config = dict(
    n_layer=13,
    d_model=256,
    n_experts=12,
    experts_per_token=1,
    d_expert=320,
    d_shared_expert=0,
    activation='tanh_gelu',
    moe_layers=[0, 1, 2, 3, 4, 5, 6, 7, 8, 9, 10, 11, 12],
    router_score='sigmoid',
    normalize_top_k=False,
    routed_scale=1.0,
    balance_loss=0.00634,
    balance_bias=False,
    router_bias=True,
    scale_expert_input=True,
    init_std_router=0.00706,
    lr_router=0.000305,
    vocab_size=32768,
    norm='rmsnorm',
    norm_eps=1e-06,
    tie_embeddings=False,
    optimizer='adamw',
    lr=0.000904,
    beta1=0.9,
    beta2=0.99,
    batch_tokens=[16384, 32768, 65536],
    seq_len=256,
    train_tokens=239200000,
    steps=6399,
    dataset='wikipedia_en',
)
Below are experts of layer 3 (counted from 0) of a mixture-of-experts language model. Rows are named router (the router's row for the expert), up (a neuron's input weights, with its number) and show model dimensions 0-127. Each number is 50 + 15 x the weight over its row's rms, rounded and kept within 0 to 99.
After each expert's rows: a language model's description of what the expert responds to. This comes from a sample of Wikipedia text that the model never trained on.

# expert 0
router:33 24 43 67 52 46 78 63 54 48 62 37 55 58 40 50 66 45 60 48 60 68 46 55 38 37 59 77 44 50 56 67 26 60 51 43 36 69 72 39 39 74 79 42 70 44 53 75 41 22 32 51 28 54 53 79 65 43 45 50 63 52 61 40 48 50 39 55 45 62 41 38 73 40 54 60 62 51 38 45 64 28 60 55 76 34 49 46 36 68 65 26 44 27 57 37 33 29 65 20 61 71 75 51 67 72 44 33 28 26 54 88 58 35 55 45 88 62 47 25 43 48 41 45 51 58 54 34
up0:35 62 46 67 69 56 55 51 51 38 19 55 04 57 53 70 61 27 60 67 66 74 43 50 27 28 39 53 25 39 52 16 45 66 43 56 51 67 47 31 55 57 67 47 57 54 58 67 35 42 73 58 58 35 49 85 44 57 69 58 76 72 27 43 70 53 42 26 63 37 28 23 26 69 63 77 70 42 39 38 64 55 30 41 71 33 74 58 56 20 42 43 69 30 59 40 30 68 45 49 48 69 50 69 58 46 60 60 38 54 59 34 22 36 51 56 66 48 61 00 51 64 33 32 51 53 40 52
up1:60 47 66 56 59 71 51 28 56 44 55 86 52 63 20 03 57 42 31 59 59 54 46 37 46 65 55 45 62 54 50 49 69 70 49 53 40 74 40 55 52 58 43 51 57 39 65 34 61 62 50 63 61 59 38 50 51 45 62 24 44 40 57 31 19 64 29 44 51 55 67 44 55 41 31 47 53 52 69 43 45 61 41 59 47 44 55 36 35 84 40 54 44 68 03 66 47 24 43 50 64 82 73 38 49 32 41 31 89 45 51 50 58 61 52 67 36 67 43 85 65 49 65 33 45 67 48 37
up2:69 58 63 73 27 75 54 61 67 38 00 75 57 64 45 64 70 35 40 69 21 45 36 44 26 21 42 32 41 42 38 39 42 61 54 22 67 46 66 67 38 61 64 43 54 24 84 62 54 74 46 34 57 46 45 44 65 44 50 52 53 49 46 54 68 57 45 54 66 39 43 38 61 39 53 32 50 24 62 57 55 55 42 84 63 53 37 39 49 96 41 75 45 61 44 60 72 44 46 49 39 59 42 51 19 51 37 53 48 39 32 50 53 53 49 82 40 52 60 43 53 65 53 41 41 49 71 48
Description: Table cell separators

# expert 8
router:25 30 36 61 36 45 68 74 32 50 61 42 51 44 37 46 64 55 55 53 49 66 41 53 50 29 49 80 49 22 62 59 36 63 29 31 23 71 73 27 34 79 62 41 69 45 61 70 52 40 42 54 34 48 52 74 60 44 53 52 54 31 46 36 37 31 53 55 52 70 35 41 60 57 43 72 64 55 37 62 57 28 64 47 64 25 45 51 41 73 66 38 22 35 49 45 47 26 62 20 64 69 59 49 55 55 41 35 60 44 54 81 69 22 60 54 74 72 55 31 38 45 35 54 46 38 50 23
up0:45 75 54 58 28 55 35 72 59 42 61 37 51 68 60 44 80 57 67 70 62 31 36 63 62 43 64 49 42 16 67 79 44 75 63 20 20 54 63 47 40 60 40 62 67 73 58 46 09 72 10 57 57 41 82 47 45 51 53 26 62 65 54 39 60 47 26 39 61 48 27 73 72 44 49 28 68 19 37 49 46 34 47 73 48 35 51 58 69 44 53 63 37 44 53 46 61 43 61 40 57 49 71 38 48 42 23 54 61 54 46 64 41 45 66 44 59 41 73 42 63 52 77 50 35 18 33 38
up1:33 62 60 67 28 54 37 69 55 60 57 54 35 71 67 42 51 53 37 60 44 41 54 44 40 49 57 41 48 23 64 82 41 63 52 20 15 62 74 40 19 49 37 72 56 47 37 41 30 68 26 72 37 42 68 51 37 43 76 64 42 42 51 32 53 26 48 59 56 49 51 53 45 50 55 35 42 21 31 61 54 34 48 62 67 52 49 35 44 75 52 56 52 67 31 24 42 39 70 38 28 65 84 52 63 43 48 44 96 42 62 56 48 35 44 50 65 65 67 43 63 44 49 70 63 12 60 56
up2:66 37 50 68 42 94 45 68 64 47 66 45 32 47 39 30 40 72 48 35 19 50 48 39 18 41 58 42 23 34 74 72 28 37 62 30 55 46 50 44 43 48 23 79 32 54 51 45 55 34 65 84 26 34 21 53 35 40 58 54 45 43 84 54 51 34 26 58 45 46 38 14 20 59 46 40 51 67 40 29 69 49 37 35 67 60 46 57 53 71 55 39 84 74 44 37 34 48 58 47 45 44 74 77 66 57 66 47 88 74 64 53 60 23 49 59 35 75 50 43 62 17 47 49 57 47 70 64
Description: Place name words

# expert 5
router:28 36 42 56 40 40 70 67 38 59 50 38 58 29 39 49 69 45 53 54 51 77 50 33 46 27 58 81 53 37 64 69 34 55 48 26 25 77 75 33 46 84 56 45 75 49 64 70 36 31 53 46 30 57 53 72 55 44 35 51 56 27 59 32 40 46 53 65 48 65 39 56 69 55 37 74 67 47 41 70 57 27 64 44 72 32 39 47 44 67 69 45 36 37 52 48 38 31 69 15 67 65 63 49 61 63 41 37 43 39 51 80 67 23 53 59 78 70 42 37 35 45 44 43 52 63 45 19
up0:39 43 43 30 61 19 57 32 84 66 48 25 55 42 66 61 29 75 56 35 33 60 63 67 44 38 45 57 39 73 40 54 74 30 60 31 53 73 28 41 71 46 50 51 70 58 39 57 22 47 72 53 54 49 59 33 52 77 35 26 19 36 53 54 36 60 70 55 28 29 72 41 53 55 04 68 39 43 16 81 49 43 64 30 36 25 46 54 48 63 41 49 36 56 38 30 39 54 50 40 46 42 51 43 31 26 55 61 33 31 83 55 38 86 23 42 58 55 55 51 62 59 67 34 41 56 22 38
up1:53 41 43 82 48 52 35 44 13 50 59 70 21 62 58 24 70 66 40 62 33 55 38 75 49 54 47 38 52 78 57 48 77 46 33 19 71 48 43 59 35 44 33 47 67 50 67 78 35 86 75 23 30 52 59 45 29 49 84 59 67 57 52 46 30 36 81 49 61 65 51 55 45 64 99 46 28 42 64 20 41 51 41 71 57 44 31 49 58 71 51 43 67 25 45 34 41 58 37 42 58 66 33 37 75 33 59 58 49 59 39 35 62 79 46 57 36 39 54 51 67 40 38 62 11 40 65 50
up2:51 37 38 40 70 35 54 46 57 28 39 51 53 47 52 59 20 38 69 49 61 72 72 51 79 71 70 51 22 51 35 25 49 57 54 54 48 49 39 66 51 54 51 41 51 64 58 34 32 61 28 52 67 58 65 48 75 47 00 27 66 54 60 41 43 40 34 46 56 64 56 64 58 10 48 60 50 58 50 61 40 59 46 54 32 54 67 55 72 43 46 72 12 49 41 52 48 35 72 48 66 60 67 23 68 42 44 40 49 69 46 57 52 40 31 79 59 62 16 58 25 48 27 53 40 65 63 55
Description: Table and list punctuation

# expert 11
router:21 31 45 41 45 41 75 77 38 65 73 63 63 43 28 39 59 42 40 63 43 62 49 39 61 26 48 75 44 58 64 69 35 49 40 52 27 73 67 26 45 77 66 30 78 56 57 63 59 35 32 50 60 56 59 79 54 70 55 50 42 30 36 52 54 40 56 69 61 65 42 52 75 67 32 72 66 64 58 66 49 32 51 45 60 48 41 38 34 65 74 47 40 50 72 43 40 42 74 24 72 66 49 53 59 58 32 37 43 19 37 61 83 28 43 47 76 57 31 38 27 43 34 52 50 44 40 14
up0:53 50 76 16 59 76 60 41 37 44 31 52 56 57 23 69 46 40 48 63 46 56 42 15 38 68 61 30 55 65 77 44 79 82 35 58 20 36 81 61 58 35 41 41 43 51 29 58 38 75 60 71 50 61 83 53 24 61 68 61 84 41 64 37 36 42 41 52 50 65 59 49 54 13 73 51 95 60 63 61 24 47 37 54 64 50 40 39 62 48 55 41 23 50 63 48 46 33 48 40 55 50 31 62 42 28 70 52 59 46 47 42 49 42 41 65 51 50 54 58 47 30 55 42 53 43 48 56
up1:44 47 51 57 57 59 43 52 62 64 59 33 68 38 32 32 51 33 81 52 35 52 51 36 77 46 37 41 54 34 11 19 43 59 64 91 74 63 80 30 50 44 60 32 46 46 78 52 58 42 35 57 38 67 36 29 60 64 45 41 72 38 42 41 27 42 36 39 48 66 44 39 63 39 46 46 40 42 67 58 65 60 29 62 47 46 43 38 20 50 45 59 54 10 49 76 62 42 45 44 58 72 44 47 43 39 25 67 65 64 64 36 51 56 70 43 49 43 46 62 38 57 36 65 60 51 27 57
up2:21 54 60 33 46 30 52 60 41 53 66 45 43 37 51 34 49 44 57 44 56 44 42 27 41 45 57 49 49 67 55 45 50 57 50 74 44 49 55 48 57 42 43 58 71 18 33 49 34 39 45 42 50 40 35 28 29 54 39 58 49 68 34 48 42 33 53 33 57 37 46 53 23 71 52 53 46 71 66 45 47 71 38 40 41 01 63 87 58 46 57 58 32 44 50 72 38 67 40 57 22 31 56 12 51 51 63 51 69 62 45 29 74 45 89 34 55 32 72 46 46 63 50 71 63 50 38 71
Description: Hyphens and symbols

# expert 6
router:34 52 30 50 38 41 62 60 41 56 42 51 50 22 27 67 62 34 36 58 56 72 51 38 45 18 53 78 53 31 68 58 45 48 56 19 21 71 65 30 57 78 52 54 63 38 58 59 31 37 45 26 39 32 49 80 57 45 30 61 55 29 61 48 46 42 50 64 36 55 46 60 63 72 57 61 51 47 33 70 51 25 54 33 69 35 45 53 45 69 75 40 32 29 51 35 43 39 59 16 58 53 54 40 65 70 42 56 56 38 65 79 64 44 54 44 72 66 57 54 41 36 34 43 54 54 59 14
up0:60 53 20 82 59 45 53 78 55 27 10 48 48 32 51 59 82 57 51 44 46 65 54 96 58 47 47 47 42 47 69 77 44 62 48 19 50 57 57 65 32 53 52 69 61 53 49 34 56 58 68 12 53 48 58 44 52 47 24 47 65 46 51 55 74 51 44 55 42 64 32 55 73 55 60 57 37 44 60 55 54 70 43 64 38 69 26 38 50 45 25 73 44 54 35 81 44 63 25 54 46 39 25 33 49 86 50 58 75 62 71 54 64 70 81 59 61 47 50 39 44 72 36 74 38 64 67 35
up1:52 53 37 20 66 38 33 44 73 36 13 34 53 48 42 34 75 71 51 38 41 53 70 40 65 61 41 19 69 55 61 76 50 40 53 42 25 45 62 37 36 67 24 61 51 57 51 47 60 31 69 48 46 46 55 31 46 34 14 29 54 51 64 53 50 48 36 44 30 78 62 50 56 29 57 44 45 49 45 61 49 71 54 65 53 55 42 60 70 52 52 38 67 36 47 82 52 49 25 49 47 60 38 54 69 76 71 64 50 55 52 46 49 48 51 42 51 35 86 65 57 48 48 95 43 60 56 43
up2:59 49 66 58 64 69 54 86 59 26 61 49 20 68 70 54 52 60 42 53 78 45 41 35 13 51 52 49 54 80 50 51 67 37 48 78 44 57 42 46 41 52 68 64 80 49 31 48 37 57 47 25 49 73 71 34 41 62 90 67 52 37 41 21 46 49 84 63 44 44 38 42 26 49 57 90 54 30 42 43 52 17 67 53 38 26 82 38 56 42 39 67 45 63 44 45 36 41 52 58 33 59 65 58 25 39 45 34 68 48 46 59 30 62 43 79 36 71 33 32 60 75 54 32 45 43 41 55
Description: Numeric table stats

# expert 4
router:54 34 45 67 33 53 64 64 37 62 49 63 50 46 48 42 63 67 59 41 50 80 43 60 45 31 65 71 52 28 58 74 48 60 38 16 43 80 78 42 30 86 56 38 75 54 73 70 33 37 43 48 35 59 48 59 56 32 39 54 42 32 56 26 44 39 47 62 65 61 33 47 74 54 48 56 61 42 57 60 62 42 69 52 57 42 58 29 48 63 64 54 33 46 42 45 44 43 73 21 68 61 76 48 52 54 39 29 40 47 56 67 63 27 40 62 74 73 40 43 45 39 48 37 46 46 56 28
up0:10 44 44 43 33 40 20 35 47 24 36 58 31 36 43 44 55 37 53 57 40 35 63 41 70 35 44 36 37 67 54 21 33 77 50 61 41 69 78 43 58 56 58 41 55 03 51 44 54 63 57 50 39 43 44 35 52 57 76 33 63 48 60 31 45 36 29 57 24 29 71 55 39 40 48 38 48 52 73 39 25 55 51 74 62 72 44 71 57 46 35 40 48 49 24 57 59 45 53 38 26 45 59 87 66 39 65 18 43 29 36 60 28 32 69 42 27 35 75 65 55 19 23 61 46 61 45 53
up1:18 42 39 64 36 42 23 23 67 60 35 18 41 58 19 41 67 25 52 42 35 20 29 55 66 56 69 52 52 57 44 57 58 48 51 42 66 47 38 45 87 50 41 31 46 18 40 52 49 38 60 36 68 54 62 46 24 50 46 12 68 30 27 50 55 27 59 57 30 33 44 58 47 56 66 52 54 44 42 65 51 68 40 63 46 67 51 98 72 32 58 93 49 48 75 48 65 59 60 45 55 33 44 24 43 43 61 37 46 38 51 44 40 36 59 56 60 48 40 50 53 47 71 46 58 50 80 64
up2:24 41 68 84 27 51 47 20 69 41 40 24 52 46 32 73 54 36 59 38 26 27 41 50 75 55 59 40 41 33 44 45 48 44 41 27 63 54 66 50 87 45 46 27 44 43 61 62 50 71 65 61 42 51 49 51 17 30 57 37 73 39 39 52 73 59 44 45 65 47 58 39 40 55 70 44 51 38 69 58 38 64 25 65 47 61 65 69 57 27 41 48 58 47 60 50 53 60 89 57 41 22 50 35 50 37 58 26 54 36 42 42 58 44 45 57 68 22 48 58 65 39 59 43 69 57 74 64
Description: Numbers after year prefixes

# expert 7
router:20 41 37 68 51 28 64 61 40 51 47 53 47 32 48 57 70 46 57 52 51 73 46 54 47 36 69 82 57 31 63 64 45 53 47 43 34 85 63 36 46 75 62 47 77 59 56 66 33 52 41 46 42 61 47 69 50 37 36 63 40 31 57 27 38 46 33 70 43 70 39 43 66 41 61 78 53 67 46 64 69 25 65 48 63 50 48 50 34 54 73 29 33 44 50 54 48 29 68 20 61 67 54 51 55 84 39 47 43 43 52 80 74 20 47 63 70 61 53 41 43 48 37 40 48 57 50 21
up0:68 59 00 67 45 13 52 60 50 54 55 61 45 45 47 47 56 37 45 40 47 75 47 64 66 48 52 27 20 46 54 54 69 62 31 53 45 62 46 52 52 57 51 65 32 44 20 47 47 49 27 54 43 42 25 47 43 46 47 81 51 61 66 44 43 14 16 54 40 45 36 44 62 29 45 40 68 76 50 30 61 26 38 26 50 57 56 54 54 39 66 38 29 28 45 66 65 25 47 49 52 44 19 86 54 77 22 64 39 49 67 51 46 33 59 28 44 43 57 24 57 46 46 26 71 34 57 41
up1:77 51 33 60 46 27 70 99 34 59 43 48 46 70 48 58 43 56 47 55 56 61 55 52 38 53 56 41 16 43 73 65 76 51 49 36 29 64 57 57 41 50 62 38 38 52 26 41 35 61 32 64 48 68 33 49 49 37 55 82 28 49 37 38 47 31 75 43 53 17 30 37 65 60 65 37 50 65 42 38 38 59 37 50 50 48 44 51 46 73 78 34 55 64 49 63 53 60 55 41 52 76 34 63 26 62 52 55 71 44 60 57 46 41 80 59 55 67 61 41 30 54 36 60 77 71 74 30
up2:36 51 48 41 53 38 69 64 51 59 35 82 55 50 94 45 41 48 44 48 68 35 27 51 54 24 50 65 58 52 58 32 53 64 56 52 70 57 56 52 56 46 52 74 26 58 55 45 34 68 23 56 41 47 27 33 67 50 22 74 13 46 33 49 34 31 54 45 44 61 45 48 42 45 58 76 33 66 13 39 50 58 32 41 42 29 74 71 35 40 57 36 63 81 73 40 47 60 64 63 25 51 53 45 38 94 50 65 22 46 83 63 51 47 68 48 42 40 59 83 27 53 35 35 48 68 33 29
Description: Word-initial pieces

# expert 3
router:32 46 48 67 55 47 72 69 19 51 57 27 58 50 30 38 61 66 47 35 51 78 49 35 49 46 48 71 50 49 48 70 58 59 23 46 21 75 67 44 59 81 52 39 79 51 58 73 34 32 52 36 42 33 40 68 39 54 22 59 52 27 64 12 43 49 40 50 37 75 32 61 80 65 57 76 64 47 53 60 71 21 55 37 62 32 48 65 49 56 71 46 38 35 60 52 43 40 66 35 67 54 59 37 81 61 60 35 63 39 51 83 49 19 62 54 74 63 48 51 31 37 33 49 57 55 51 12
up0:28 48 58 75 37 07 45 40 62 62 75 30 63 52 76 68 56 30 45 57 53 33 50 74 27 59 71 72 61 44 64 70 47 70 55 18 32 44 61 62 81 39 77 50 55 47 58 59 70 27 49 59 56 53 62 70 54 42 31 11 47 37 24 30 41 26 28 44 73 61 51 31 49 34 61 33 66 17 52 72 39 28 29 21 79 58 70 38 62 38 60 59 46 45 50 48 45 68 53 47 49 44 68 39 44 55 56 52 13 57 49 52 50 41 69 35 30 40 61 42 74 42 62 83 63 34 61 43
up1:59 48 56 42 80 46 31 48 29 53 78 43 53 51 14 50 72 42 40 42 44 59 62 39 63 67 42 52 45 64 33 72 52 69 48 39 24 36 47 48 32 49 38 33 27 08 65 37 12 37 67 61 58 43 54 48 47 98 48 49 57 55 56 06 41 35 82 54 61 60 45 43 71 29 46 65 47 40 41 73 57 64 66 46 41 47 60 50 39 39 58 45 59 40 70 40 32 54 51 53 41 33 55 40 56 34 48 46 49 52 37 56 46 46 58 56 50 50 33 48 49 54 40 40 33 52 21 55
up2:42 35 53 55 59 61 43 81 35 70 40 49 55 60 39 71 45 51 55 25 59 40 48 31 28 76 32 72 53 58 38 33 76 16 54 50 24 65 45 45 53 46 44 74 46 61 64 44 24 33 57 63 46 44 32 44 39 73 45 26 63 37 52 33 48 59 48 37 39 44 56 81 56 51 35 67 38 60 55 31 69 32 27 54 31 56 69 59 41 61 65 44 58 52 76 32 34 36 59 57 58 43 57 34 76 48 61 23 52 54 76 84 22 62 45 19 47 61 45 46 64 47 65 46 29 61 51 51
Description: Prepositions in titles

# expert 9
router:33 36 47 51 37 39 70 64 35 61 57 42 57 25 36 49 70 49 53 55 53 77 39 41 48 24 60 80 60 36 60 73 41 56 53 25 26 74 76 33 46 83 52 40 74 52 66 70 43 33 54 50 28 59 56 73 49 43 36 53 57 29 62 27 36 39 50 59 54 63 43 53 74 54 35 75 68 51 39 63 57 30 65 45 79 35 37 42 48 67 70 46 34 38 53 48 37 31 72 16 68 68 61 51 58 63 46 33 46 42 50 77 60 20 57 62 81 74 43 39 36 44 51 41 48 63 48 21
up0:60 29 50 55 69 44 63 52 53 69 55 50 35 52 47 38 68 45 45 55 12 32 61 39 09 34 31 39 37 41 72 55 32 66 41 97 73 38 47 50 38 45 44 56 59 56 29 53 44 44 25 35 61 70 36 57 39 59 60 51 39 67 66 65 35 90 34 46 09 12 50 41 45 47 33 55 48 26 49 52 22 31 38 53 36 07 67 50 87 43 64 60 52 42 64 65 53 79 70 48 53 63 62 47 32 45 57 67 76 66 50 69 49 58 42 40 48 60 41 50 76 31 54 72 45 40 43 42
up1:67 23 27 49 32 45 56 37 47 49 33 23 59 39 59 68 52 41 50 30 43 49 57 63 17 55 44 36 49 59 58 53 36 80 64 77 65 45 55 52 11 53 47 55 58 55 44 48 54 49 21 41 37 60 46 49 52 58 55 63 61 67 21 71 54 44 41 52 87 48 55 62 62 64 84 63 45 51 60 50 56 54 75 60 62 59 53 56 40 40 63 58 38 45 29 60 48 48 49 51 55 44 61 68 49 81 24 38 43 17 30 26 64 48 51 53 53 47 64 53 47 60 45 86 46 47 54 59
up2:49 59 63 47 30 46 72 45 54 42 27 46 85 52 53 52 36 24 56 41 38 22 40 17 57 47 39 75 59 56 62 60 80 49 45 63 34 54 43 33 40 63 65 58 54 66 50 49 76 37 58 76 22 60 44 27 68 43 77 51 27 48 15 54 36 72 69 47 72 53 99 60 49 51 62 64 45 52 43 64 56 39 33 39 35 25 59 70 58 62 23 60 46 81 16 36 58 43 49 55 56 51 39 70 64 49 70 43 35 51 56 34 38 53 44 51 61 52 84 82 29 68 43 55 51 64 43 29
Description: Word-final pieces

# expert 1
router:30 37 42 53 37 41 70 69 36 61 48 43 57 27 37 50 74 41 52 55 50 75 45 38 42 25 60 81 57 37 61 67 38 57 45 24 28 78 73 33 48 83 58 47 76 50 63 72 35 32 51 43 31 55 53 74 55 44 33 54 56 27 62 32 40 43 53 63 50 65 39 54 71 55 37 74 65 45 43 68 56 27 63 40 74 33 40 46 48 66 69 45 37 40 51 46 39 29 68 15 68 67 60 50 61 64 43 38 47 37 48 80 67 24 52 56 79 70 45 40 35 47 44 42 56 63 46 20
up0:29 32 68 44 67 38 59 61 50 45 23 50 76 55 55 83 20 45 45 39 31 38 49 63 58 55 42 66 28 31 40 51 48 67 35 48 44 60 48 46 62 50 49 50 59 44 56 30 71 48 25 48 41 77 36 54 55 58 42 34 25 46 51 70 22 36 31 43 49 49 56 32 22 28 40 52 62 76 48 65 29 46 36 24 53 77 59 39 76 53 30 70 46 53 61 64 08 52 47 52 40 54 37 42 58 65 73 51 64 53 58 52 37 42 61 24 45 63 58 54 62 66 43 37 92 63 44 37
up1:05 49 65 68 22 57 53 57 64 73 33 35 80 92 45 74 56 48 17 50 57 34 37 73 50 74 85 56 53 29 45 53 51 55 23 64 43 42 43 49 53 44 42 65 53 38 38 71 31 46 40 54 69 66 39 33 61 48 46 27 13 60 49 50 34 57 47 50 64 25 57 22 68 45 33 27 50 65 47 60 33 78 66 49 54 39 46 64 50 61 42 54 42 46 56 63 59 49 70 57 52 53 57 23 40 50 34 74 36 34 48 70 59 59 40 47 48 73 30 77 54 57 49 63 40 80 12 58
up2:78 33 39 46 43 68 44 28 64 87 36 44 39 49 50 69 60 17 68 66 65 49 73 53 47 35 39 45 45 57 41 58 28 48 47 50 48 49 69 40 62 43 34 68 53 58 61 65 22 63 63 32 55 60 45 29 81 52 44 49 45 44 66 32 89 29 37 62 26 52 51 58 50 45 43 64 56 55 47 70 34 49 58 51 52 28 36 80 50 27 67 52 41 79 39 37 49 32 43 40 65 54 54 56 48 99 41 81 49 60 73 58 64 26 28 40 43 38 63 48 48 65 52 55 82 56 29 55
Description: Mixed function words

# expert 2
router:30 23 31 61 32 40 72 67 24 49 28 65 47 52 58 50 40 54 45 29 63 72 41 40 38 58 46 67 41 48 47 58 46 61 57 34 36 80 64 45 23 88 71 56 61 53 62 61 67 49 52 53 15 75 63 64 81 28 62 62 54 33 68 27 32 54 47 53 26 62 47 37 52 48 49 69 53 58 50 27 54 47 67 49 63 29 27 48 28 64 58 58 48 44 30 40 66 31 55 14 50 68 47 45 58 66 39 54 58 49 32 78 54 27 29 75 58 58 37 43 21 57 31 47 40 29 45 26
up0:49 66 63 46 32 77 50 39 28 31 13 50 12 62 56 61 52 50 24 35 44 51 44 44 52 54 80 44 57 62 71 73 55 31 65 48 37 24 49 75 24 60 75 54 32 39 38 42 45 42 57 73 41 48 68 53 61 59 55 59 45 44 41 47 38 69 43 39 66 42 22 29 51 44 74 72 38 72 71 53 39 66 76 12 37 60 37 37 59 30 56 63 69 32 33 44 62 61 67 51 38 63 56 69 56 67 80 52 45 59 63 35 22 33 65 49 40 51 60 43 44 76 54 34 38 44 56 51
up1:55 76 64 37 25 71 48 53 44 53 34 35 37 44 50 72 48 66 47 56 41 53 41 51 62 45 60 29 77 59 68 69 65 40 73 30 44 32 19 83 43 54 81 55 37 33 42 46 62 49 68 65 54 69 63 45 62 40 37 53 38 43 50 18 71 60 58 30 52 41 48 52 53 48 45 84 52 73 89 69 50 56 70 46 28 27 48 61 92 39 44 58 39 29 52 56 53 54 64 50 32 57 75 35 26 70 84 41 59 39 61 61 24 65 41 61 38 30 63 62 48 58 40 57 22 47 43 42
up2:43 39 35 37 21 72 55 37 62 00 42 63 29 67 39 47 58 46 11 53 77 35 28 48 50 79 43 62 37 61 59 47 52 47 53 49 28 47 67 54 24 49 70 53 52 21 53 78 51 34 70 15 48 68 56 40 46 66 38 32 34 56 39 53 30 69 65 70 31 87 39 38 49 41 45 47 33 29 36 46 40 60 62 57 66 44 38 47 12 66 63 53 61 48 49 74 75 55 49 60 26 61 54 40 53 64 39 61 34 43 40 58 59 43 53 44 57 68 58 57 21 46 40 23 36 35 63 50
Description: Pronouns and auxiliaries

# expert 10
router:39 47 69 54 35 36 55 63 61 53 39 39 62 42 50 57 75 57 72 44 67 85 46 45 53 16 77 78 49 41 58 60 41 42 68 17 39 63 67 36 61 71 43 47 69 48 70 67 32 09 56 46 16 43 59 75 54 36 28 60 38 34 53 21 36 53 53 56 48 58 65 52 50 71 37 65 58 49 49 66 60 39 41 27 77 30 53 46 56 53 79 63 31 42 48 60 30 47 72 11 72 67 59 37 52 47 45 55 34 44 42 61 60 43 68 52 74 83 40 45 29 39 32 49 50 59 39 46
up0:48 40 59 48 25 30 68 46 63 62 39 57 48 75 52 16 32 34 55 85 64 21 50 25 32 26 69 45 68 49 52 59 48 50 49 21 22 49 75 41 58 65 40 48 33 53 52 27 50 63 35 42 55 35 62 68 76 52 33 63 07 46 29 40 49 58 72 39 31 56 65 42 74 65 48 56 34 28 61 60 57 34 55 07 65 39 35 55 52 45 60 58 72 35 57 54 36 67 39 43 33 60 60 49 41 46 73 64 39 43 37 48 55 62 49 48 26 53 87 52 33 45 42 55 37 43 41 41
up1:50 24 53 32 81 30 41 33 47 70 40 40 42 61 82 41 61 47 51 40 94 30 50 34 15 42 61 29 47 62 46 54 54 29 64 46 49 32 26 37 60 68 31 39 43 58 23 32 43 57 54 41 38 24 48 45 47 42 46 72 47 59 50 71 55 31 54 25 55 27 51 50 54 63 75 64 54 51 46 50 41 46 42 42 67 62 63 61 34 43 69 30 59 31 57 41 42 71 64 69 49 50 67 33 84 49 39 35 19 29 66 42 51 34 30 45 47 26 56 42 75 25 40 30 59 28 65 63
up2:47 48 69 36 47 54 52 45 56 45 51 53 37 42 51 31 39 56 66 82 44 45 49 69 44 55 76 36 58 52 54 45 31 39 62 41 50 36 94 47 38 57 39 69 31 70 34 51 52 85 29 20 68 63 67 49 46 41 33 64 60 84 39 35 11 60 56 35 75 65 43 58 77 54 41 67 57 44 37 51 53 29 64 45 52 26 40 31 45 79 53 51 45 20 56 44 62 47 44 64 62 72 71 37 62 27 78 39 56 54 56 54 58 47 30 31 47 61 59 48 57 34 49 75 51 70 68 40
Description: Inner name pieces